config.yaml
d_model: 128
experts_per_token: 4
tie_embeddings: false
optimizer: "adamw"
Below are experts of layer 3 (counted from 0) of a mixture-of-experts language model. Rows are named up (a neuron's input weights, with its number), down (a neuron's output weights, with its number) and show model dimensions 0-127. Each number is 200 + 40 x the weight over its row's rms, rounded and kept within 0 to 999.
Before each expert's rows: "mostly gets" lists some tokens that are sent to it at least half of the time. This comes from a sample of Wikipedia text that the model never trained on.

# expert 31
mostly gets: " its", " their", "whose", "His", " his", " her"
up0,187,221,153,216,237,153,167,164,202,194,201,211,177,173,148,194,207,185,153,216,136,164,161,142,227,256,170,249,193,245,215,178,157,198,215,151,252,181,174,253,204,138,190,207,233,188,212,205,161,232,275,300,204,238,163,155,190,207,196,225,230,291,289,202,162,219,164,218,280,240,248,209,249,217,194,138,218,182,192,269,269,212,181,183,215,212,227,256,197,146,154,100,235,177,161,190,62,211,217,173,193,193,229,250,211,189,168,187,198,206,192,177,212,208,211,138,228,208,283,261,163,216,165,107,199,208,189,138
down0,241,232,159,245,261,95,197,242,215,202,206,171,216,206,203,190,217,140,194,225,229,159,259,212,181,209,178,244,178,140,155,201,198,135,215,258,240,148,162,138,181,190,209,158,196,220,227,214,159,188,246,191,142,153,191,237,88,147,238,143,177,197,174,165,175,173,197,225,140,177,231,161,121,168,171,187,220,200,268,166,186,168,246,231,187,212,162,206,130,120,136,200,176,226,222,274,150,226,144,85,192,217,209,224,212,242,213,207,269,247,198,202,217,209,212,211,218,218,191,107,141,156,189,258,218,128,227,200
up1,200,181,146,135,118,180,248,225,194,253,178,249,171,215,159,183,189,231,228,234,232,254,237,157,167,187,143,173,199,218,185,189,199,196,250,170,161,179,224,215,179,235,190,147,211,192,175,233,179,183,85,320,199,146,211,206,230,218,206,270,181,179,189,219,281,192,220,205,202,172,186,217,238,231,214,269,219,262,227,220,194,215,179,213,226,188,265,235,193,299,195,217,236,207,168,171,151,250,216,222,226,166,277,206,205,231,187,214,205,202,283,140,191,128,203,194,88,169,216,142,107,232,174,265,208,191,133,251
down1,151,193,156,199,217,204,211,215,174,165,203,209,166,159,244,219,254,198,152,254,174,228,148,170,208,209,148,195,239,107,150,261,213,265,180,261,188,248,236,164,281,159,216,122,194,184,182,116,170,135,275,207,165,181,275,167,221,249,177,188,201,171,230,187,215,215,188,198,162,149,134,206,175,227,167,283,160,201,235,243,199,180,259,200,203,164,159,152,256,105,207,228,163,194,152,233,146,208,247,107,196,209,147,227,112,205,214,190,224,170,247,201,177,252,235,165,195,237,183,206,183,150,144,160,238,244,149,198

# expert 40
mostly gets: "|---|---|---|", " followed", " taken", " Ne", " replaced", " performed"
up0,220,252,226,131,219,230,223,186,186,223,257,198,157,232,188,155,220,174,207,170,199,231,211,159,218,142,222,199,221,223,166,288,218,184,209,191,227,239,199,200,334,272,126,205,240,161,197,175,275,195,289,323,202,228,155,190,176,234,177,117,250,202,211,194,171,239,177,177,169,191,268,211,201,212,203,238,148,186,200,194,222,154,144,216,197,186,258,184,259,247,235,184,272,208,175,241,257,215,190,207,207,278,259,187,136,257,146,178,172,218,259,196,213,186,158,255,238,200,227,203,230,234,114,214,217,199,223,256
down0,193,285,246,238,260,221,241,190,205,268,182,153,197,152,200,152,185,238,211,202,210,187,141,220,183,194,196,195,91,220,230,121,198,255,147,178,230,233,192,141,190,257,96,162,234,127,167,250,170,248,241,110,175,222,258,199,218,182,158,210,228,201,225,122,173,120,224,188,215,186,172,158,112,233,182,256,227,203,200,185,179,159,158,212,178,236,205,163,216,266,171,215,195,257,203,184,185,244,165,161,210,238,124,152,226,216,231,176,168,163,213,172,249,149,191,144,187,131,239,140,171,237,212,202,157,190,153,186
up1,220,181,126,187,241,185,175,213,216,214,194,196,212,175,231,218,246,251,135,185,161,81,259,158,267,212,141,157,169,179,204,234,247,196,210,242,185,171,136,182,248,218,195,155,218,156,77,243,233,188,187,236,201,227,251,243,236,250,254,223,172,188,163,207,169,106,101,224,214,168,167,131,198,196,238,223,225,172,230,241,229,235,234,219,160,144,216,150,226,190,132,227,178,185,230,177,225,188,185,244,169,164,155,163,165,162,275,146,140,265,136,218,273,206,200,231,171,241,182,215,200,216,171,166,203,147,174,195
down1,170,224,191,266,184,256,122,198,152,135,152,166,265,171,239,175,209,250,179,295,231,264,211,243,142,219,193,218,184,189,212,101,234,165,211,173,235,168,204,242,167,213,169,147,212,213,187,284,272,195,207,154,228,179,207,217,113,229,140,200,217,191,142,179,238,210,229,180,166,183,148,134,222,109,199,173,189,211,183,200,194,200,242,144,282,189,195,232,167,151,214,227,224,198,230,192,250,148,230,205,110,131,205,237,155,242,213,225,224,156,184,211,203,214,211,186,128,150,165,206,150,290,226,196,253,184,210,244

# expert 69
mostly gets: "ić", "owski", "ologist", " champion", " Walker", "ović"
up0,179,221,181,162,207,146,257,280,164,180,283,215,186,165,139,172,177,189,226,199,186,122,273,171,204,237,144,172,263,188,142,291,200,247,146,213,196,221,192,279,219,168,223,248,237,166,195,278,188,177,119,217,251,209,243,237,180,198,189,183,160,216,293,213,198,163,135,202,205,246,225,196,132,181,238,209,278,179,174,210,132,172,193,255,171,197,155,221,194,203,173,174,150,162,273,254,147,198,191,149,226,145,180,127,242,158,204,190,198,267,173,197,204,230,190,211,187,159,119,233,179,181,194,250,227,245,159,222
down0,201,116,172,214,148,202,118,254,133,253,169,212,225,299,160,218,228,218,204,134,186,216,167,183,151,172,265,228,222,206,257,172,193,236,283,137,187,151,208,270,225,225,180,214,199,185,184,145,221,169,207,196,229,114,175,147,257,153,164,194,173,226,215,170,224,226,164,155,270,277,223,176,229,200,235,209,166,245,203,196,150,162,249,161,238,122,175,150,209,229,192,125,171,262,207,178,273,164,214,232,221,233,196,193,241,225,181,255,206,194,180,172,146,149,237,238,265,177,254,186,240,130,183,240,165,215,184,164
up1,225,227,224,228,175,188,177,184,219,158,204,275,201,181,228,180,148,237,206,156,156,274,219,224,256,213,162,161,226,92,159,193,188,200,207,179,225,176,221,161,251,163,208,245,231,143,179,224,263,252,265,165,248,229,236,222,212,243,202,245,150,238,189,269,180,152,191,296,164,216,192,238,199,208,135,180,163,236,161,220,169,164,149,157,209,237,168,215,202,212,157,248,211,239,176,203,180,280,158,209,197,255,127,137,280,206,251,216,153,145,240,158,256,200,163,192,182,197,182,147,177,298,240,189,231,245,255,281
down1,249,193,238,152,221,251,228,180,222,252,87,248,177,169,184,208,202,202,238,232,205,174,142,164,107,229,236,165,239,255,255,214,166,300,108,167,112,212,187,247,183,200,191,210,272,196,172,162,200,155,247,210,138,119,205,252,256,190,243,214,267,241,145,247,230,298,253,182,223,171,199,143,209,149,214,243,259,205,194,232,186,216,211,231,175,188,220,127,193,154,191,258,191,190,177,141,200,215,188,249,211,192,153,141,145,165,204,170,180,190,219,206,187,196,215,201,187,185,172,210,262,195,199,187,264,264,203,195

# expert 28
mostly gets: " it", " It", "It", " them", " him", " herself"
up0,177,152,202,143,206,155,237,215,265,142,230,278,249,215,188,211,205,187,205,157,216,214,256,185,209,172,180,176,191,188,186,195,142,156,181,221,217,185,111,250,183,250,207,177,270,214,218,229,249,135,249,181,247,232,143,239,174,190,169,192,237,172,195,215,224,152,168,164,137,260,188,158,183,129,258,168,195,161,104,172,250,245,106,258,263,211,188,136,146,238,156,233,158,183,226,193,215,189,181,219,140,233,168,138,189,175,181,189,135,245,180,166,99,278,222,144,194,223,263,213,213,204,150,225,233,224,220,197
down0,118,203,180,199,182,160,176,209,183,215,217,195,236,239,232,240,232,224,170,171,218,228,241,235,145,225,214,236,192,225,195,147,186,185,216,225,215,162,113,153,199,280,174,182,272,262,246,139,211,177,249,177,226,226,269,189,180,194,227,255,259,149,143,147,120,108,168,206,138,189,137,201,245,234,218,226,213,233,193,180,190,265,153,267,203,251,237,142,219,164,242,125,120,261,203,177,141,212,243,182,197,223,221,201,132,177,177,249,203,155,223,184,248,251,119,193,156,150,236,166,233,145,151,174,207,219,190,186
up1,230,217,167,131,203,243,168,162,162,207,163,198,266,220,198,249,224,151,166,157,160,205,211,279,208,220,170,149,296,186,171,191,210,196,215,232,165,195,207,235,285,200,212,141,191,220,201,165,143,137,237,203,213,278,245,178,180,240,169,176,227,201,206,187,146,249,269,173,158,232,247,201,244,222,168,231,190,167,153,173,222,108,220,216,220,232,176,192,211,208,243,171,180,181,246,196,225,156,236,177,153,194,174,206,285,283,248,189,109,116,206,239,189,203,208,164,196,197,232,177,259,118,275,159,184,191,315,206
down1,267,253,220,228,193,205,195,205,200,185,174,236,171,167,181,202,132,244,234,136,178,163,219,198,241,245,203,222,236,295,295,218,151,169,156,264,178,204,172,150,192,190,226,227,166,231,210,230,252,256,134,277,152,183,232,158,235,187,227,197,202,226,130,173,222,283,184,182,238,126,182,192,114,241,137,294,154,169,255,142,201,160,203,183,182,185,248,185,230,200,159,226,248,200,226,234,247,158,187,157,178,200,236,180,185,227,218,153,230,242,169,247,253,236,274,202,206,118,237,240,197,274,238,188,193,168,170,233

# expert 57
mostly gets: " Mark", " Jeff", " Dave", " giving", "の", " gives"
up0,229,188,197,221,112,256,227,218,151,269,150,244,167,223,204,267,255,219,211,184,188,207,121,237,182,182,159,146,204,229,192,106,207,286,139,145,201,127,218,180,220,190,209,160,230,215,241,302,247,170,198,259,246,230,233,141,196,193,246,226,168,161,237,155,220,169,242,97,217,162,195,174,268,254,187,199,191,186,227,210,201,220,217,188,217,224,173,183,212,222,284,216,164,141,127,161,220,148,185,186,207,212,165,239,276,266,193,251,222,158,214,222,200,246,229,243,202,213,205,210,262,173,197,213,160,210,215,115
down0,195,226,142,174,137,186,194,250,228,213,205,212,172,228,141,202,203,208,177,198,217,308,201,199,251,209,199,226,156,140,271,174,176,193,118,189,252,128,290,196,158,186,168,149,153,204,165,196,148,168,215,191,199,143,287,246,195,149,204,231,178,256,220,236,195,239,216,191,203,215,215,205,202,275,262,195,195,210,248,179,201,193,183,276,191,151,203,197,220,311,187,183,204,298,190,148,258,150,202,241,182,219,122,222,224,188,227,175,219,209,133,261,229,139,195,160,135,171,189,162,257,227,154,215,151,266,170,214
up1,129,156,227,192,156,200,237,150,206,209,190,250,215,247,147,296,179,203,237,204,291,222,269,201,197,240,262,235,193,217,194,208,273,163,134,200,149,237,191,214,216,248,213,140,251,187,164,221,147,199,238,245,222,176,206,196,239,242,207,220,151,224,200,181,176,198,119,164,178,203,122,297,258,190,269,243,201,130,210,200,190,259,115,216,237,241,245,204,241,190,188,143,190,217,236,214,212,153,169,206,193,183,179,243,202,228,225,155,168,258,154,83,246,154,228,221,162,173,199,212,246,145,173,193,210,234,261,185
down1,230,113,212,152,145,140,173,185,214,168,136,205,204,173,144,251,179,231,243,245,246,219,255,232,221,156,152,182,178,220,178,242,219,248,195,284,223,189,265,228,160,184,163,271,142,189,181,262,253,114,237,167,255,211,191,216,174,238,192,194,199,237,231,155,193,193,207,181,247,177,117,227,167,136,151,189,121,198,229,152,252,184,236,155,199,193,191,204,127,142,225,235,177,194,161,204,183,159,221,162,257,206,234,178,185,209,199,214,198,193,109,191,146,157,213,229,209,278,155,219,143,155,250,282,119,216,198,195

# expert 112
mostly gets: " ISBN", " Genre", " Type", "Species", " champion", " Cre"
up0,219,233,254,203,187,205,156,188,222,226,193,222,227,187,192,212,197,316,212,109,260,237,221,162,168,197,192,150,242,179,224,211,266,198,185,269,221,123,112,121,202,195,191,145,233,179,187,222,244,254,193,274,259,222,157,209,264,202,156,215,224,217,169,163,245,184,203,196,205,152,204,217,173,159,144,222,235,260,209,142,211,210,169,161,84,205,178,167,185,158,136,206,127,207,156,199,125,219,175,230,169,186,197,231,190,124,231,199,208,173,180,236,172,247,175,232,149,106,218,241,210,158,145,165,228,195,141,158
down0,257,201,218,284,216,159,256,279,135,304,161,234,165,228,194,259,163,147,236,185,218,181,175,202,90,232,219,192,156,136,212,231,187,184,256,226,224,138,248,215,182,261,173,219,190,225,290,225,151,263,231,259,185,186,241,164,161,193,231,192,186,243,217,184,228,198,193,150,193,243,199,197,212,208,228,152,204,175,275,185,220,135,208,277,160,173,253,188,230,176,171,231,201,213,175,143,169,180,175,240,161,246,205,248,149,162,222,234,216,262,153,212,161,213,199,200,211,111,255,216,175,249,223,202,199,105,175,176
up1,189,170,185,175,249,177,189,199,230,179,169,175,200,254,231,216,225,145,209,255,278,230,227,234,174,156,214,138,299,166,208,191,148,188,247,192,278,235,147,185,296,208,219,243,168,182,201,270,197,187,219,202,179,243,157,199,237,226,175,254,271,184,232,161,200,163,231,232,162,221,185,196,302,184,270,144,205,226,213,214,153,240,245,202,207,217,131,268,174,188,229,219,199,179,225,195,200,274,291,210,207,158,254,198,237,138,236,224,214,267,136,133,191,211,209,212,138,208,160,144,105,223,196,212,156,220,137,211
down1,197,111,233,190,181,149,219,251,154,169,227,225,187,150,252,236,195,234,197,112,167,225,163,215,232,181,142,241,175,168,180,150,141,179,238,207,189,184,195,229,216,177,182,213,228,210,186,220,145,190,226,159,259,134,192,183,177,170,215,267,162,258,236,154,190,144,180,209,201,251,195,217,246,107,263,218,205,192,254,185,179,191,221,149,180,191,225,238,175,230,255,160,277,201,136,205,190,171,172,185,127,188,247,272,222,207,200,210,184,197,204,211,179,167,174,202,245,148,295,219,281,255,139,107,260,240,94,207

# expert 16
mostly gets: " described", " seen", "ring", "cus", "Burn", " think"
up0,243,189,218,104,134,225,254,202,166,231,179,200,184,246,207,190,128,224,278,242,183,198,262,242,226,222,152,183,280,211,197,165,215,144,227,159,165,215,242,204,236,187,216,113,238,214,188,193,195,195,271,200,148,214,210,228,231,213,182,241,216,224,216,117,166,182,285,158,172,174,253,206,311,141,202,184,225,225,209,192,150,216,174,218,156,160,219,164,193,116,215,139,201,170,187,242,254,228,174,192,143,181,225,255,210,240,149,325,193,224,234,194,238,216,197,182,127,186,163,155,200,146,232,227,232,173,230,151
down0,261,233,215,175,168,263,228,203,279,116,179,241,236,157,222,221,164,239,223,204,131,163,169,205,238,165,257,173,187,145,186,251,202,226,184,197,191,236,282,175,243,195,217,168,178,203,121,257,221,138,169,167,134,181,163,248,164,198,140,271,212,219,181,195,233,142,209,152,230,237,166,236,209,211,193,209,197,156,161,183,187,214,203,267,173,210,273,165,208,230,197,195,195,191,236,162,186,148,246,295,189,125,226,208,254,120,157,205,248,248,139,250,232,190,201,177,125,140,228,152,222,200,138,199,251,255,137,188
up1,158,207,207,234,111,193,197,162,217,277,228,228,179,125,261,192,234,185,210,200,187,226,193,168,220,169,249,213,311,195,234,148,218,207,139,149,134,224,198,207,247,202,198,184,214,236,196,181,170,199,200,251,182,210,167,145,235,183,148,157,118,208,202,254,166,249,157,181,232,210,248,152,206,181,216,136,217,201,231,201,245,198,140,182,205,207,208,120,248,174,295,91,221,139,179,163,172,194,164,229,227,194,139,220,228,147,143,214,250,159,272,245,148,218,173,208,221,146,195,251,172,298,176,179,180,224,167,156
down1,137,198,245,148,213,178,125,173,206,179,211,152,195,137,143,270,208,122,229,204,236,225,272,117,213,264,114,84,152,206,191,239,233,173,266,224,195,242,210,196,246,248,162,219,190,142,158,154,193,149,243,232,159,233,194,200,221,196,162,196,220,249,187,197,270,198,225,233,190,192,181,162,185,147,213,186,248,229,205,186,204,203,232,258,213,207,225,202,107,191,175,199,129,181,204,206,255,209,185,223,237,268,130,198,229,93,229,205,229,196,180,179,184,173,173,147,217,134,150,199,193,226,166,213,115,229,188,237

# expert 110
mostly gets: "ches", "α", "′", "s", "ν", " books"
up0,173,222,186,151,204,210,237,226,163,172,218,181,184,239,292,207,228,204,190,229,254,95,219,149,217,218,126,240,178,188,147,270,201,158,161,324,209,189,204,197,196,200,230,238,203,210,253,220,214,171,157,185,193,168,204,284,235,237,255,176,146,216,216,154,212,189,132,172,221,98,147,166,191,192,182,229,173,226,232,206,215,191,215,246,184,194,205,153,162,277,233,155,211,157,252,174,256,184,125,150,197,207,135,162,244,255,256,199,290,230,147,230,131,233,183,170,159,234,212,145,181,181,162,230,226,178,163,164
down0,231,180,170,198,123,178,179,112,210,246,229,169,194,290,154,207,220,194,239,181,251,219,216,228,176,176,228,229,212,212,226,228,215,205,156,212,225,223,140,278,237,199,167,123,141,211,253,215,221,236,204,174,194,111,234,261,212,190,169,239,181,171,185,216,250,228,256,182,160,179,182,182,226,111,265,186,114,304,233,213,128,232,244,279,193,213,181,195,214,144,196,193,186,198,171,200,222,181,209,224,236,248,284,147,284,179,197,209,154,122,184,189,215,280,213,161,235,195,142,208,218,237,218,231,198,139,167,160
up1,133,228,166,214,194,222,172,200,182,158,225,130,199,230,233,186,256,204,172,170,252,168,187,134,153,162,171,235,160,190,265,205,186,150,181,242,251,168,190,198,304,217,224,186,244,188,209,169,161,227,228,237,226,227,227,268,187,250,226,206,138,168,194,205,227,161,173,255,218,213,186,148,176,172,211,210,171,142,320,238,204,212,213,231,170,285,203,98,208,163,220,109,236,174,167,212,252,165,199,260,181,141,118,182,197,301,242,198,226,187,201,152,152,247,187,222,171,177,243,189,257,224,129,154,158,190,177,191
down1,137,209,187,198,230,204,181,196,240,214,147,162,143,110,169,192,266,147,198,175,225,219,205,216,203,163,152,241,203,208,224,255,212,263,184,201,275,234,227,179,206,146,193,148,140,204,209,208,197,138,223,136,157,211,206,202,228,170,234,134,97,163,212,231,183,271,193,217,202,215,169,132,152,237,195,130,250,218,213,240,162,222,180,152,202,219,137,132,212,212,164,213,174,258,60,239,159,265,167,239,225,217,198,227,230,207,252,206,246,214,187,162,185,148,210,252,139,305,183,178,184,217,232,191,199,243,210,249

# expert 120
mostly gets: " Goals", " buildings", " properties", " cities", "s", " directly"
up0,230,158,173,167,223,212,221,194,206,166,303,170,161,229,245,216,216,188,128,217,242,128,226,181,229,215,200,201,273,163,244,191,223,145,172,225,273,207,145,259,391,137,248,218,245,228,182,256,162,175,278,221,212,236,188,186,209,149,244,182,179,218,273,158,169,199,221,269,223,160,224,152,184,235,206,173,146,223,173,201,205,230,201,203,231,218,143,238,142,235,188,165,193,155,247,276,216,193,181,112,172,217,147,228,211,179,207,225,211,188,185,197,163,219,160,223,212,230,205,166,210,166,240,238,154,192,203,160
down0,218,184,199,191,262,122,187,286,185,180,142,177,231,240,206,189,219,218,194,254,236,96,196,244,190,187,181,192,216,185,200,160,264,210,182,160,142,211,194,196,205,227,159,216,166,172,212,168,178,193,230,119,130,196,192,180,227,242,292,228,142,169,222,200,175,223,192,223,229,114,232,189,134,276,208,97,212,238,221,153,157,213,175,288,234,161,205,228,178,189,119,164,209,199,205,104,188,183,174,188,238,196,182,136,172,163,268,266,181,245,163,225,192,168,220,223,189,275,150,140,140,221,181,195,226,136,190,201
up1,117,242,227,154,185,202,206,257,214,308,170,203,238,229,192,275,206,212,234,182,219,206,167,173,204,181,271,201,181,159,204,225,222,243,260,209,249,193,209,150,257,225,172,297,212,184,184,274,118,259,188,170,216,208,210,290,175,177,166,287,208,222,195,172,179,273,161,169,273,179,177,226,181,264,186,229,180,169,210,288,173,168,175,238,253,222,220,149,205,227,172,185,188,236,178,243,145,216,190,227,179,222,208,168,210,186,142,149,172,233,202,180,301,117,189,211,179,182,223,212,129,217,249,177,251,175,166,256
down1,237,185,271,242,204,182,214,200,188,204,152,211,216,195,220,232,173,111,191,284,189,110,186,193,190,166,198,188,243,150,211,180,197,209,242,259,210,163,213,195,176,185,295,253,114,156,173,175,229,197,286,174,147,210,204,184,199,228,208,206,179,155,250,166,220,170,128,143,165,131,159,139,137,187,140,216,273,180,214,212,175,239,234,184,233,234,178,203,221,225,195,215,183,163,292,149,174,243,158,104,148,182,177,269,184,143,232,203,196,249,181,215,188,219,227,187,208,188,195,163,279,238,232,197,108,182,157,263

# expert 60
mostly gets: "nne", " up", "wo", "Since", "cken", "tte"
up0,154,183,178,231,179,198,101,183,152,207,195,196,220,171,175,258,163,178,210,160,212,276,308,140,192,202,233,233,204,204,146,191,190,177,210,181,272,160,263,224,211,138,241,227,159,232,116,186,219,246,227,229,144,205,228,170,144,191,241,232,179,189,243,174,203,163,193,223,182,191,142,188,200,180,194,265,187,170,211,145,212,170,257,165,170,199,205,199,250,231,196,232,212,179,236,186,122,285,224,208,195,244,190,178,207,105,146,124,175,249,280,202,180,225,248,281,233,219,212,272,164,164,141,149,177,147,206,276
down0,216,208,230,216,216,219,240,221,191,210,154,165,86,221,197,206,204,148,175,179,227,166,207,195,217,213,191,242,155,215,341,225,162,231,209,229,225,237,218,148,192,176,161,146,128,209,170,164,155,164,225,232,199,170,176,174,204,166,219,227,138,225,168,207,231,207,133,187,138,158,128,188,188,224,157,209,202,135,241,192,164,153,254,177,164,352,206,140,254,285,205,234,154,221,191,196,217,210,131,217,145,209,187,217,248,202,200,180,236,161,166,187,259,142,217,167,204,238,164,224,233,185,207,191,143,154,108,209
up1,186,172,239,174,195,239,205,189,143,263,221,207,121,149,228,210,150,240,107,222,160,266,194,171,225,175,159,149,143,107,205,183,197,230,234,254,186,223,186,251,258,229,220,190,222,230,229,180,160,205,193,211,208,232,192,202,204,240,158,171,136,222,189,255,126,229,226,177,249,258,187,167,224,210,197,181,134,194,151,275,252,167,178,248,248,271,232,198,236,188,226,173,282,287,229,232,225,160,168,214,218,185,167,170,257,254,198,227,133,164,157,219,201,205,222,108,265,204,189,176,256,232,193,228,153,187,264,128
down1,146,197,179,194,185,220,134,229,149,209,158,192,218,157,130,143,186,156,177,214,206,215,177,131,291,129,136,189,172,199,263,151,206,198,242,193,154,205,190,194,228,212,231,182,231,199,133,179,158,214,261,162,201,197,157,186,162,181,218,200,217,137,167,239,195,202,191,207,192,145,216,179,214,187,151,166,187,162,235,181,229,182,263,189,212,214,175,244,156,240,148,226,262,290,236,258,278,95,237,222,113,153,226,187,162,152,226,210,243,181,169,202,223,264,184,192,169,286,195,169,199,198,228,229,82,272,207,246